config.toml
n_layer = 8
d_model = 192
n_experts = 32
experts_per_token = 2
d_expert = 64
d_shared_expert = 128
activation = "swiglu"
moe_layers = [0, 2, 4, 6]
router_score = "softmax"
normalize_top_k = true
routed_scale = 1.0
balance_loss = 0.00201
balance_bias = false
router_logit_norm = 1.0
router_bias = true
init_std_router = 0.0125
lr_router = 0.00106
n_head = 6
n_kv_head = 2
head_dim = 32
vocab_size = 8192
norm = "rmsnorm"
norm_place = "pre"
norm_eps = 1e-06
positions = "rope"
rope_base = 14700.0
rope_fraction = 1.0
qk_norm = false
attn_scale = 0.177
tie_embeddings = true
parallel_block = false
init = "uniform"
init_std_qkv = 0.0306
init_std_o = 0.0
init_std_up = 0.0306
init_std_down = 0.0
optimizer = "adam_variant"
lr = 0.00144
beta1 = 0.9
beta2 = 0.98
weight_decay = 0.094
lr_head = 0.00668
grad_clip = 0.5
warmup_steps = 283
schedule = "wsd"
decay_fraction = 0.851
decay_shape = "linear"
final_lr_fraction = 0.05
batch_tokens = 65536
seq_len = 1024
doc_mask = false
train_tokens = 439300000
steps = 6704
dataset = "wikipedia_en"
Below are experts of layer 2 (counted from 0) of a mixture-of-experts language model. Rows are named router (the router's row for the expert), gate (a neuron's input weights, with its number), up (a neuron's input weights, with its number), down (a neuron's output weights, with its number) and show model dimensions 0-191. Each number is 128 + 32 x the weight over its row's rms, rounded and kept within 0 to 255. Numbers have three digits each.
After each expert's rows: a language model's description of what the expert responds to. This comes from a sample of Wikipedia text that the model never trained on.

# expert 20
router:083188105166159164106143114168144124184073120148133112110160122143182108097085117185146113159131131093136162164190141122128156100172124138145170107109083129050105080151089137177150168098132104129125130194099142120137096126110111166142136052136093098096141160170155141166089132106157126137155126094143012072121112127092111090141166123125113132101120121194110110132104174065107130190107156116134122157117094151103174171107103156146198098193158138145089166141104068164165120143116154098132106166141080123125150150185184124098148162138159200171131136180117136138111166137172163131
gate2:118163107085153181129150144130141128058130132111169126140083084161146146117120112134195120107080101216170115104143086207142134124155141125132140117104128192108147113115114168085123083123235132112131116145175157123166168154122077113112154112107132099143093107160099124126127088143190141119130158120137109138126123124127148165163117104222147125083120121216152164113126145106086104118111128125087140158139160105107081130160152128166073137127123164144143103149065161161113098077114137069079121147154158146157118078162117140070088178117158113169125083127079243099123095145168099137
up2:123068145107091152091067139109198107141060119073180125103124156146110127123137203141109107145137154147116124123095134154101147102141154125163155059119091116124163124162120113131156166137127096087186139166105117107134065180121216124138169203124146137069135094110136146147148147104053146176176115111152159139076112188107072096167133083104135105080166126103096130105126143137098136094096097141160137079098139165153106132119127038103097153107196165144130138205127143151135101137140085146126134129052116125110175093130125111138106080163090140151152152067104122133112127136138210149
down2:159163136156158102137135112096140102146146114103173155077126076165157163110171102142056113153106177114102141139200078149099153091171139127107072074081205164171098124151206109115114139180143118169126152107141144178135147167147095161115132097152128066100127083139145080159058133188159163067148087117089118112107156127120138129136109175086083131126127161130156093125097139082176086104136104132172116130131112062122163120124072129155146135130171153162105086113097082084165148097104115092213219122115142166109096171142142096130172097110119101156121089151141117148127097107151160153
gate3:135102119125136127131112069130181114135138100142117156173073131136142142098126104111138129163156132092087188088155119130093070101090125096117131177128095113069114174121132147125084134111152129121055106126135139158086212156129132141182097093138131147092104085137130168118176116100157162149173114149104177073152088153105139081154113059134156114174146095169131098134095146187113086136131107070111129109148125177167065163101125080114124192206115126089198140174151184079137178198154082086118153173135168137158122110129160105121117123129150123201076111184061147095116121122110137146
up3:140145114142147195149077112108174151151165082157111164156132145154160138119123184134092112177192070069100146098145142083117119169129157177187115132131058137054096143103145102097153131129138151088088114087168155139108109166158131121152085047125116153151079101105114111084176094110153168168167165097102142109105089113074143132186073118178079113183140102162113093135101105113201103147116119109155120135084148101168078162110144096096176160096127114158119114180180163132127153157118197133121163119150142123111114149131140159094173144141133083192118114189107110126054154117134154108
down3:103117100132106121181130131157080120156122110167154190109116141119143136187128147109173079080122140133127117154127182141118068077094163146154206107137106148075173144115136061124177136119177098106106157161163117109118141134193113100218104146146119125107081096161148118179138118145097156107072113101145171114147148083103161120127139121132090157130138150153086126120168171109181129135124154077076100150128122124153122160114195083140195123110150140107164067140139192057117138119166077214076150138082158086147149153080151124171136180182128107185113159137112145144146103111191107128
gate4:155121050157169136148134117124139107121182140107156177124102135092133102146120161121099149117104143125151056052110130176126158112118112137188100140149119171126080114136116166142071132136163102141104132158120075138145135085090116109118092154191085021139094120179123122102125171128153132067095148160099137078055147114114154098126073101110173116131128153062123060141123137113134161115105167116186117110140093056136131097126138128119147163183141131172191050195139103101070133092125146071155166190095124123115132125159126180163077094100110110158110103149134123149102155092082141151
up4:182120116170140130160074115171183129121123106135187168172126110072105095136132140129146073077188135121105122107146138127099090120117079113185147131130139099174113119162129167136104154150155141171115123109127137109058141084100132129141118103172130146122106158095128081156121168084146157117130086199113183135124164107098137153139175126075125184166119139171096082080125159111094109098115073097108164137121131119178151086147153192175123197171178094142164110168140137114067123178112120108093137126118145133150117041093050129177088083047136122110149059121151131108115161105110192149
down4:112096059099130057106131140119115174188100144153144106158098151122170109136077110063109114147153151129144183147192078112101134140111161082149132136173139113059147156124103150136086070122141118140160115128168147150098159163138124121192131148154161121155094157154019122093102139159083171138108101046179134094172103146128069152142129124146138122095125153162152150072128145086113091147099215093080117088139104111101110112118118137171075109141106087112066117087118094144095096145126123138146080137123106183062066091180127149106124122122115123081125157071140158163133135166104105090
gate5:074124099091058061137132108099122111140115129084165087150129097140124129131071108164102139111089124129100119080113085101197124081067094154130150126109087085143078169081099092140082118107117125098130140184124123126149104061088124164098128124146151110099192111082071172114131088159153132170132193149118104087160159172113106128118121092183186114170081158169154128159095098117119076175114118076133173127135139143133109113143151139083134100098157165125133138070133105204119129133128125178120091124085159100136131110162189195071036172086075128108094148147132156093153110135130129129
up5:145117038167062154106158150139150132136121152116098139118119081091120107116111127150108142086105107088133109097048154155151087094166148101091109099092113117119173156075097139193041138131109109165069083178119156110105158091127128112156104168104091108091146113120115136089118102082131140143130117058105085127065178100084150131140163155126113105153092138069096099169130122135177140089121152075107148081084112192132090095100125140114159154094153135123117076100104164084085184171133126104094119158098130119093128126082157078157148159137149083086089138131102105078141074090127179202
down5:098130095122165156157096086167141104100123094066142127128123098122056126044163137083116197046141091058137134104181090104053170126163150164118121151158141138077164135129113103143133137141111098056122142131131101156130168122153133108147119096138122091111122158122152166183124097158144134161155160102137089110195106123159163161159121075120122099124128113171132176166133050125186102094123123152133204137102139115150096120132094125086088165132135178105051135149171144154156143155138174105124113080066111116119118165154154114131121124055166181164075093115124118135167106096155064119
The words on, which and against, nt inside concentrated, impr- word starts, middle dots in name lists, and non-Latin characters in tables.

# expert 11
router:119138180045158142094070134116077124162171159096080125114138117058126170156133091142156140163137118096180103150136122151131108151144119084166115169139120089144141084121165090109137125090114110179092133140135143148121158090104130094140034135132128152086116149150076175111082150062140095139158137186123129183072132075140098117090153135120127154114081144107139189128112111105158160123078097152062048161137072118100144173119154129105103124122163119137159141088119153106111070148117068145092121176125145165179139077131178187100088161151119102153194136120187141115125078138127166189
gate2:124125137170175077167128122165148124175102133101161109176165118079164110098157060122106143093166186086186097142083146109154141097112140105149177106147156138086094108144136104196087160166188111114103127133115172116105108128119113110173086107118195111152101132104105112062140105093098141112117165105087120157117185146137092132145158075066166189076196152161085052129195096117096134125146145141149147104145119091139080055134144111168151164185152148168142131181194095131120051122141126094142133159113100152128061076139138115125138080111156100113133098097152123122165136150108140143
up2:147186129122125163164106100160128096152126129139104117125170147084125109103130093159120137182124152114150080153051136097135162110133115081127170135197144073051088093063150062101114082120173147072160119084115130174161118092121127123129127042111174105217102167133150104096163094132160131154106148081154129100133108125131085184121107072109115100062137157105112061148126144157129135155132136145132156126168173150092086107119153115125163107134109133139137141135130180108108090119174132152141174133141083124155099071138134091086192110102220150119125081132096061165152076128095113097
down2:123141128127106124109165123087079142108097132128146156130139093167112144093149166130093160132121132131146154161074152128122193116082146138092103123089157152128173110095131149163080102107156147101142164166167124173049138175126117164163109144113100107140164116114131092149116096165099170100111113204147106090062118146167129122121147138137057142085079168116167099168110166163093158157097094129113155080111142068055171135131082081165062179074156118180125097128160182126171135123124159113161147116140120115152123182146126143129085115119108109111055121120172093102126000092089122125
gate3:125103139112120161155078149058117112121092110125130105204099158172103085106080129131147181173120127092143236150167139060148131123061160179105105138093166170173153107109133142118130112165094126129152202156150113142120160140140146096112121186139117097163156092125119144141110142145176117096137146133103114157113151181145140162198151105078176157109167137163099157119112154128152101077199112176101100109182083150155163130140088147151126221118133173127144100096161074091096125097172161102115107161114134098107117157073138170186136155134095145136095174111107134078098139142105185162
up3:139163125133147102133109162123129113120149128102140172148130141119129135183205135148122235121114124218143084105049100086100105122129144110164171119085147108112162132106112111130135142154079103142117120098115120108100103189083133110073077100104110142137201139106117135109122093138142147130102162171097112186112149136108096103129156161133103117068131157101103115141148143148171082104139161142188099176163190121137105071207182186138115131126175182170115189103150116137147116149191100154056183123106139128093102117105139138089150076111085170196122172112135145101128153079079157136
down3:133090096145145121128145079128094163134150157106177107174145126133149070071181159091121152106159146085059113107086130132142087081152100111106108174085175160125138155128105169108128156180103081139169100117120078134083126117111080178118166096068174158121186132140143117194144114153123164159124136085130132074174189106064131149206093134168096112126153165088089105155103070116118146164137195160134108124172120152145140159128154194109164113132115128178109147162110124124102144119118117151123120064133075113111128169146036089154199089132146143109142143090152126086120098184079146136
gate4:136135145136176155122104143127135107122141146136199123068092108139154133132137173070121168091171156165068165082147076178122119117159135149123103087140176153142086108124133132197127144125119092120086137190068082127104031111079121118105124130127122102077113122135132094112156089132076087118157097111142145173168054092136131128082117129114118106102123155135218164154140126092137149121102103119125126149053207072134128142063172196097125133101132145045137143134126084047160127140106142113112129149149156102160153107118118081128147099133132179114164189168164097142084129098124166136
up4:111115107138090066112077077173104167122150146092137089111066148109102160114140051078193132156130096095149159124157089147109214146126140134143111164151154241113110083164070160094103082085138100101152169161133141136101097129152127092107180093096105125047094141106093143156128052098165186117170080129110131176152050138176108110077088089137144141122087131125139163142135129103098157115143128135055114131098127132163188139114162140104069122148123109132112095110129104114121159131109128152126120126123122131124112100132087108092111177083130188144156171128112119151159151120156200106
down4:086108072115122121103076095137116159146076087162112126071111112142123148115120129118171143173122103151098128135125087151109178150120169114122156119139153065117101085050114141176121120059147092109120154122071174178090077161106133127111164123169151091105173131109111123109111071148092136049141147168125162160152157104131189140123049122121099114158114121166165182120148129104148141064162150112113054077128113078162120110121147121106092160143189181046155116107107167112143146157131109102146116138132164088155076113092123121158152141170116078070125139159216098115159152149117156192
gate5:147155142119194140151086160141125179099106108131150124112142060112131141161132124113153148156088129122104102145143134124169170145133201141134151098089165154131121172125145091159157147131108070100037144147135147135127073130135153099097093150132086111149103111124122114102096147085128125116111185184085174143162126128113139091108172061111170068179140207166187144191080078153119130168169124124138154155168084087090103140122180178151135119142101173137143169067155102095096155153120167124118119121104175145135150108120153102112097182052067112206182140182088172118132180151130136124
up5:108193133119125112102093093154146115126122085088124186137114119139154103131116106143149087209142130134142107109112117135093155096096175152164107076168161121075144175215134129124151135142147135070099111132117120110085132126153131144139113117063116148107154138037122114113099188125122152197102126135151128152109128109109173101109137121097161084172147115162155207107077098121149141072153138146153121152146164142144064111129141182092116126109094070142102052114036156156124154081055147138098109130107135107048168163128148127065107174179124083192136127135090126175105141142177144113
down5:108147118206161131118124111109134135126140116061137134110141091118137062120101182108156162139090082139139095144113140126178133086150094125139094148133130157131122123193132113114096102145137114177141147097136162131096074075102155137127176189101177176120081134142124144147168152126102185117171183076100138082096055137123148082143092106169085195108138144078142069127167158160186141159086197063150170089175121140172139128211094102150153152119138129144107178129169131148147131144128124127175189166130150117132099138033115135174117109149135145121051112113091092122136103185137105128
Word-final s marking plurals or possessives, such as proteins, lakes and WDEV's, plus some nouns and quantifiers such as when, so, many.

# expert 27
router:144117176159085157213159131145163134106097178136152165138094075093100123155088201126149107124116121096146134074159153072157117143119140167141128161129185179171182117142110070116155062141087104138199119143077144135195152104089186121109126098101135103109134082142078101152106157127115165100113117194140123115088110148076138151135130145126101144210092121174129073161118095105104137116111146104119069144133107161076086134115179109103155094146129181116133106089201155158115074119136119178129117114141057101127146172103114115080135180076137106169114147164084114114130158147186114145
gate2:155155129080141128132130116107123102104197098123156143115179079081101133112154100115122106121108158121131052087146114180128077053122126137119139131132143123155148084155145146185069158116139088212160145112104116097128131110124171163123145177060156127126158140091168131117168175113090120136110121152104109104088143106078077128167103137098127090076143096180136114150121102160079146145118128165205111101167129157126093123118172178064100113142132200100135097212187126134165136166092111121141138128075145148055156103180141109109128107093129139138154124102167079087164216066125147158
up2:076166160149143132167138134092090154147129115097133101084123127161098108120165135145120089161063111108133120095117125170077095155160107149144093125152117067189117087088144147125132154108148153102137161140149147112113056082170132055145182186122132147168073097205123122138091143155053105162152138101139104118144108203134113107075160105155061127105187114126151123187134131126095077131103148145156139120114170151179143102130146126093075127129164125098124112137170088098161155095104126118109196122122140046117109085143143135173068082141182224090147107077125116130082136135135158167
down2:139110158105132116124179137138141073185118156142150181125193071094121189098187113099178148064144138150123158114037093100130135136136196103071127123072139165111121109155156105097116167175138123138107089110169136123155118082078158101095173107196104150092105143079113144120123172078123117095178175165128152164137133126101114161116167174117114119131115162100151123166168113075092099119073120106101090196107091092120120135194100079140122133140123118138137142108208120156168169194140133094097096097111094138082108120125132111162137178119077178083159156142090129121163134167071137130
gate3:134125144133116104162143134125147126140088164153158088119120161117056085153160236093137112095159127123165127099082173108116055161106121136117147111146112122131130153111103146119123099148154054145165096184064088143113123136105112138125143100072116047159103100104140199112133067117145139075188155101063110059162101198107104111149155163162119199119141161111119112137120113084134201087111145107116147126116091125161126117114191172136121182170137146163079087119168090129137139183129142099137155166102093078130149094163157158117119126126115114206122106137182126131154110145195124119
up3:149159145100071108138063151137084099193127107136128094115135103125111148168086170135148097070126134097116094145064189154151111112082135149050192124127136078134115133148141100157121116125150105124173082124146139150110154130068119131151150137110176106147088086133174154126095155150115152127107119092122103092103146085048130143103198086101071154089150087124136126149039120136024130129173170104152126150093117109134161188113139212110150133153134141164174121151164125152152059172210144158090147122137167117132115138095124149104130101166135120125091133148157102138190074093131103101
down3:113151177096147104125139103178152090175071166146154102126130139089167101126100183152169146132122133101067130120138154151096090111155141176133103133185125093173072131106099123143099106048107126059089138110098109183104094110084109082105169118143154113098139172177170123147100131081110112106121229090166042103090103156144179143155169130162155159176153177127105122133098126091166139163113148139111067133108142155099128172111126100124140125163151187154053085167148174149142130141138052142134149126120155139133157175174122148149101111119146155147177118127112113170198130125178183115
gate4:134099110116097117133126096192115122106124135166128182089150068092150163186075102145124100083125143079073089139177118142107086168134069177188134098135147163106087156122147094156202086114149112147137067167128126127140137079114116116177077079131132077119166179141161128102161126068090172118096117155106112077145136031140146129120089164122127138138145130141185088126104107126111158111150115136129152152104132133154123171159100107141176173134092117147159194135101140186088096108102144109111150184134110147178152122111151113091146141054185113153207119115088191094132079123070123136
up4:097111099111126115164152110111123119166062144184142135159110149129132174118123144102121155095148109099123142115128154146151101121116084102155117118122151148167117145084109098137117129108097120151108198138035093155204104125070085129155101117162090101156137068131177148146118148124155079158093102150064115201163153123168104208130091117125113100100112108133145181185095144126176099179150130104157105100110138150161176143086183126138166115086111184094135153163138105146101192087135121119089154157152180050151138199104164086104141109073092132085142075177158087129126065156100077128
down4:115131115077119149192168038117112107137157175132095092177135129138149096117146122166092118116135166105120143159108120161096117102162072168200153230077126121105113111151108210116138158100144128083152145137094126068185138124182138121136161162137152088105095112163088127153100147112136131162101162063124150141169154139171196133053142162147089164105179122151156167083102162173152045123136127125162093133160086134146119138115112165140157112134138117095155095145131086134045158126118164117093121099107097153111112188110162107111154148092124168109193153117165185126132114131139180116
gate5:076122193132120198183110095081172118099144156068113083157115145149100127167059178119118119131193090120176096124127143123115050167087120084174137158160145113094127151112119159144106075115183123145172152163089129133134105171160073077178164124114121105090082107119165128097113113113151077162120156117078082148159087157130132178177171139153138160163112138101096082159155103135112141109121140184038149139151109188099121134125098100101106134111148110115123146132132123102095110108143187130143120169131115122137132164126095168129065072091176126156146111169144200122203138066112154131
up5:127112114121129162144218117110134116153168175178124094167144136100193110105166176168118107115092114142101160168082106180141088072084165149111208127088092072138159163172108125123155075113119147112091147157110064062117153129119113154109084168091134092128079159147138119130115116083173120078121149090128077078180133118119123089104150096136106114162060133103131149117132114089141115160145126134164170107123076119150114183076149159142146208064076165129072128166147123099119109133145093131114128133108160140124164060210138066173152122144099135102130161116134111146158083174105112141
down5:088187179130147115111130142081177085173100139137101176118118175130097220115174149147091101109164126124123126128154154119178114079094112157116121127165113156114134135153145116080102129095127148108146105163081142167128104088122180114064149124087136150139111088166077122099085167167112169042150150140084157159152170171124140123129136101093086150138106164166199131116121146107155111083085166136145120098106140177128157122107188110150147153125217136143050089123127116134132156122144062118082136097129105188063103110159086095146110101207162127162112136106089130113213172141122129148
The ending ly in adverbs such as easily, the prefix dis as in dismiss, and capitals A, C, T, D, plus underscores.

# expert 22
router:119164086098139139103077119140079131141164135127164139137110113168130059136122131178124194144116104180128089117166109161116056086134187144150103073145118099170130146183151132129174125166138114114122195144087126168097102150117114082136136092132169128099170150053176220154151129147086112111110168070161088136114111117128095143172075174145150133085143153116138158176131098138154055087173104129066162139126090081133139139164104092152096076148170128128097134153078166121121112100131133129157096099144172146124164136148088139139080168061109138149149062159105169158154068083117093101
gate2:123129114167126139184148111094125128136140091114172135148135113077161080130130099164129110142156142202119207079109109067172122163075106175168097117139118119185124199120108144182100060112084217097106124108162140084100166132080090066088149129091171132151157098173112154103109082121125144165072115159105175125095098153151159165140110156120197125145140117169096123140137110183120092175156146121121105179125149141103110101076114133141131131099173218096073145183186147130146075180141124159119113128171102148141153091090141115098137128150130164088147131095161139086143120129082122170
up2:165054160143116115080127098148110132173103195135131147108128092172153134101103113156137130173142141101155147158180155065155107109100109139150127159135148107110077080153177136142152103125120168115127097120146161135145109103128152156124153093122118169122137175144113125170108132078115177061093181135190161130129116135106107094135148191124106179080075146096087087114146128131117130132095133173107195132095156094110125112117106156140096050161119000052133190119093123159137095093127120128156109163144146121099129047155113159182157138155143155115109102099110084121182146117129034089
down2:172083151124156080051123155120062098154183074165121108111130104085199111152115156129172122163154117139180122105182134171146136105166150117205125164147060161135101173143202130126134149128122118136142153147149166149137158145096129081121090141194133115163106128148149105142084119168157106132147140097125144189104146078144153103112133088119165109142132128153169167110109182101146098166166161097150110139178143149073123097120124118152104091120145166116216149170203103202169180109144140117112087095150160172124152128138174124105106169106098155119177214129084148113142156125174142099
gate3:082159124093116078040123127106129114111160150175106149100064140131148114109133177095125078149130114144165162108116102169057125116130124149176100115166123128150114120157102168159124121125130191119105079173101094147107166112126145087146186138124081148166126140177090130144088118160194161144144174096053125179117148110071116167156116053139123145163161170109144187175082165081102127148099127156121157176123158114163160137082165180148106139089126118099176097103144094144108105124092106126148183079119091107110199156130157095130100155072157112173069146123116128135144116089221163125
up3:097115173181116098094140097179151137156055106170160104118099116171141117154116123145104185077179135096170109187111050136169145126144117105118096139095109093112134151130101183061163184072124090105158097159171134123143135138137149169110085168163118143120103126078092142148092115155103146093176100121143157155131108135127161118164136123118124100150118112129091129113103119156107121145129114106159143065108156074133166098192137150085115146108152127177146149120096176086158055188142116117166078171087117170235138152164122205204110147136100152086129154130111143059123116096141127178
down3:163180095085126115128128189128132086115102182129129151123129103105117167050153122111105097176091100190121107119087123140103113142108115123164153051132117076138119187046219118128069069132135156080125135151088110133147107142097103163152172131122157176109136106149123126122132117103133128147136083131156145171112180174093170116137187155151085100137093163191142149153080141164153085131149144101098076206125127083094129086130178121119143099105160120162125081189114074133092100100105154169117140073184160099123131105202166143181159171155125104144088126098157133141106095138146149111
gate4:111168085085066122116115083144080194143136188135140160138210136123074140135154050132152113128166192106123104063133168154142075100154135098128139111152104148102126083122135126112110134122208197131134112140100121205161159106159090068102140148136191153141102111157114072170215153113126158142144101104119144140131131122116134090114089090144115042162140159149185064125146123125157107091167089136141135106074114122142117108114140056131127154114138105146186093144149162090104141143138106121088156125157150141110078082120117092086132195171128139074147173146173145127131120139098088112
up4:098135111145091128171123133116112085165148174127130075113196103185133136086153101131165123115187164145089146143101105138088126124123170111124069144182127111116158159118162200127123159135131113135095117106123146128098116103063116120103133160149076140144139161090167139147160119099122110109133094097129170173089121130135100086124167125171091080190107172124128027190092184157129077076063148084128118174135136134193120135147129079145148113104148190148121137089159200107045119156155139111137128162178088173138142122067107090116121149153141115135098118210163077138110081105149093166
down4:119073127175125161102204179134119143081130099089187106099138114143136091187086172165145117106127143158054125079142143131175188138126171122151162118066114091124106123143159213098160158113135058115070144126125110151145119084144082128113139157097039157167116079106088138141155089130112109155128133133132140161081163154103128122164196126137123058113089155133130124127098133112058080164107167162105132116160140105166136127169119177112097137133128162121095185132126182156093152086074177110130088168111162130130099120168126090120123095116118118107091141191131126155141087034131157135
gate5:147104124100132136126181093106103135110124153093146129139174150103164187148096139092111138094125174173079044088106136110156086196104100174152173075126169126098057140155094111166116201107150122098151049098099115107150124184121133161168142101145114113138109177133124115140140083112179203130129073081121141157139124138096163078110075112144097198114040147065135143088168139128080135133094144120151131203097147120117146061094053124117158145120122140084124117143077138150113117092111148125135121109146126131119126124096076082111098149105096129168140130144143089171118176110171165088
up5:141166138142131156169156113127157144182103116145117103153096213152135100172111169147183159152141113155128117105107138170150133171118141092171114097144117158181122115090122169087040132139130147111122122084122123086175039157093146086197121105141119132173148141147139124105158116166150147125152140124141177096142086051171099118136131139071125109123144209147109123121152109109113120177066138149145170181123106134131104201081147166156097040190138109150154099104111165109106153088080083157138068158083129070145125179113127146139124080153131122076147109084072134069114112107095111112
down5:103167097216162154101134172161172109126096153165122129104139123160146081134113121162153086135127128130131136145190155160061108207090162145074144120128118133183097150128148141106088124102214109128142103154133160156121111160134153129138113154131116153167113095122107142155123135112114173191065132103112194149125093154138087113162130139104110115124115219182100192154090192131105128201101150140132122103132138115067153091046121078173138172158153154161156088140076145164177093135145096060112167135143143132131160116139144097186110171132170109097154133145147128087114066121164096089
The conjunction and in names and lists, the article a, or, and auxiliaries be, has, have before past participles.

# expert 6
router:129103087099172123150125129127064151198138084175137137114085120148119101174177167174128097088165132142135140071148158086120137086154165139113069106150156113183095091118021137112132059149180146141123113163141114158138121110144131152135132180133109092071156098117078126116139079145130094143123112123135132111152175097104125127159149080106070147094144095065106068152142105173118161111100168170193211146125181152078159159112152106118162120122145104088079182110126119127133113101138139105100117119121179168124120109095079172203125155099102155158112136137148197184153104127117075165
gate5:150092075159089115093161140140120130087229173125144141109157069117088153126195048097150097148133154125155151044137121145093062105165059159135146142118162160154123100113157106111136140111089136174114104115116134122140185123107148124108184151120187153189156140174113070201175159099123169131136130155121158140179152145131146134092130180145143118146098120180096167198125105152122154100134110111075117145159141150100081143113136123158063140178117170094165177162202155078125087127118133055141143134128147130145127116138149113152140194106119109147159147092126159117072146129162167109
up5:138099089118084121075132120100172146141143127196141133146134131120123073160095112141121110076090138125161121154142161154110148113105154046191142166130082117123094168107158100135112106052163133142121126092153170136124072228170084169160154074120093109062153153153145058124162089092098147137179157117218156053104147109098139146156107178099180163164103063135168161115095128107181098156143113065077124150116128073096084102087124151101130110139125128119136118077108107119166078123084102115114120096129104173133135119141167084093132133139144125106082150126087146089102101125109133164
down5:119159169144099171104092103148093104168093127115135132110149124039077134101096129155132115142148131140096086120118167109120086098078117125192116135129140119146169102121154149169115135140092134119128141163161077106094147123060163104093112151129097157130125148163127115151107189141129103116113119130118169134167130107114160149163128140108098160079127083084134129053075108130147089154102104035132145141156105101131154192049118123126101142128110169132177169208168131127129089135132089146140164141109121120117172195102092132146201031127090122221158112098107070205143133093168157099
gate6:099140094122162107068158193152116097120147145159157145080078093109128123162184104065144129147127126126165102104145104070174128129134159063078113104110112115123139148122135115164091158180174130170118124129117134152084096145072177128089104121087050133157160105147045168059106103119124172138134108124127127087159133078150124140121136195160078153111137122192126087098154157090081161147110096141156101172117105123126109156088100179128192072153192132109159126154137178113107140116136081051148172050165140162135134104116141082115116111118100119118146174166087169089132180117110102159
up6:097153141146097103101120142107125121136088119167137150104054112128133174131091155119080111129089094107087189139173100160191099131152086149121113118084100166151147163175148110117112108083065103131126063125138104142140126091115129101119131172121197079085123140186102080141131114149090140065125147200123115149097167095144150109109136086137163123141124111067179129170122166136151119164162083176117127103094172142160129170108158180173065063047119132096105119151098118134157148095096070079141113160133081088117119020147191092135134106094086112118148090157121139152132124126065128113
down6:137166157083162111138200120127074083125174122139125107136082130121115121171128139134190076093127127114098155191148136104122113124120082154116102086120130094087137127104058148114145062155132062103128157194178109113171085101170097094097146154204158073098158136152131092122135157158125073160109121158144146059129144179163086138155118105129133124107132144115147145050173122120133186205118174144109169154096122164116132125130131161079093106095166071047096123122147149127091175202140088102150089131128095178133098105112145151176105114104107157110167108182184150100099136119128145155
gate7:158129106116190176091086072084113137115136150175113122217110198160133113134115168124147115113105154083160130148129120149198136094123118147104169143088108144153192109118116155124130225087083101132158132115131171174110104185106107129128178160140093157163128102148158140157131111157159094129129144113147145157137203159093140139086112147184146088115123187111079100124155156187172149102097200114113135148196163156089132130109153072073088139177118152104148124115136158141157088126173087158114157110090122142141168073149185119159083155091136155142135114191136147062125152091142101086
up7:112069106128165126109117121145075119190106113127110075111178160132144101102117136160088120144117106112119168157090126122137183116124107110167101067157121046087070130066109150172198149125111197127163102172165091143182103119101104119148115104102099146164154140156137140148179110096134103086113182137100162119089161133102148119131072081097131136065165154166101088153158082180121149118112166083126099135124111142151143139061113186137111118125155105043134147162132126102134082105135140158138093124047091084158145097093120118199172147118160200144146133162139127055151134119098102181
down7:121197139116167163079137164182125088157074107139160117168165128144106148152136144165137156122141119104064158136178094130117110140086124130153095128143062142092164110108099144132136083098172077095104153143096113117132099149143057086103168077079112129127115211195109124130143108176149134131120087108086091093125113142098122140119185118094073120170125127138097093112117110090139183119133185151113174090118134119157069097139168091137142149079083168143069181083115145194157098162104177121187112122092152138135096134136100143131146075106047130144123186154058115074141131097087170124
gate8:118104087181144174154128103187116069149086129171139018158153106094143121172144092184112115101097165163073114103158128149152087091134132096167172121108132172180095117077186093119157213097153157142093111082149102084166102099122112089135122081141094104139134098193072183128106134124091121086153160147157089153126167091129092142149112195058108115147111148130188072127151136117133120145130091106132180128189104100114147077156134132128122162178151198092157135110176118140137115159131140163088172138105154159134085088133084101175130086127080130106143126127107124121146141151114117154
up8:140104110145105126180090097134128114185155068134134114119131096167138138146082087185108105143161147128073175104169116200055112162134125128101145121139172137165084088111147131130191119140161121106111213123144146110048152073102098090121136131104090101131153132113115079089116122098103163098109159078147081146114111086138079151137132077132127115134164067103167124163144168100126126099129152165133129122139159170106141177151158083149139072125134136158130159059144061106123057116160137069084091127114105127121088174098118135144139130167150112142136155084116187063119125188132035071
down8:135073088110114101079213148102097150130129165114133148103126143179084126091143130161150099076153159188148143175070149099164108129156203104101112104126196111133062125103149125168133151130111077177148120139158094130117061102108166171104177056106107149114133135120193132157107104079143129140093164127154135107088144137141094100224089164129114139144080143151108069136134060064122148127087115074139090134101153131149150132106126134125096119143083099148134083111113099061090127149081153119145116121204091146132124126091132149157128093142108133137154098108060123094126206144094123181
Month names after on or in, such as May, October, January; plus single-letter pieces t, g, m inside words and Greek or Thai characters.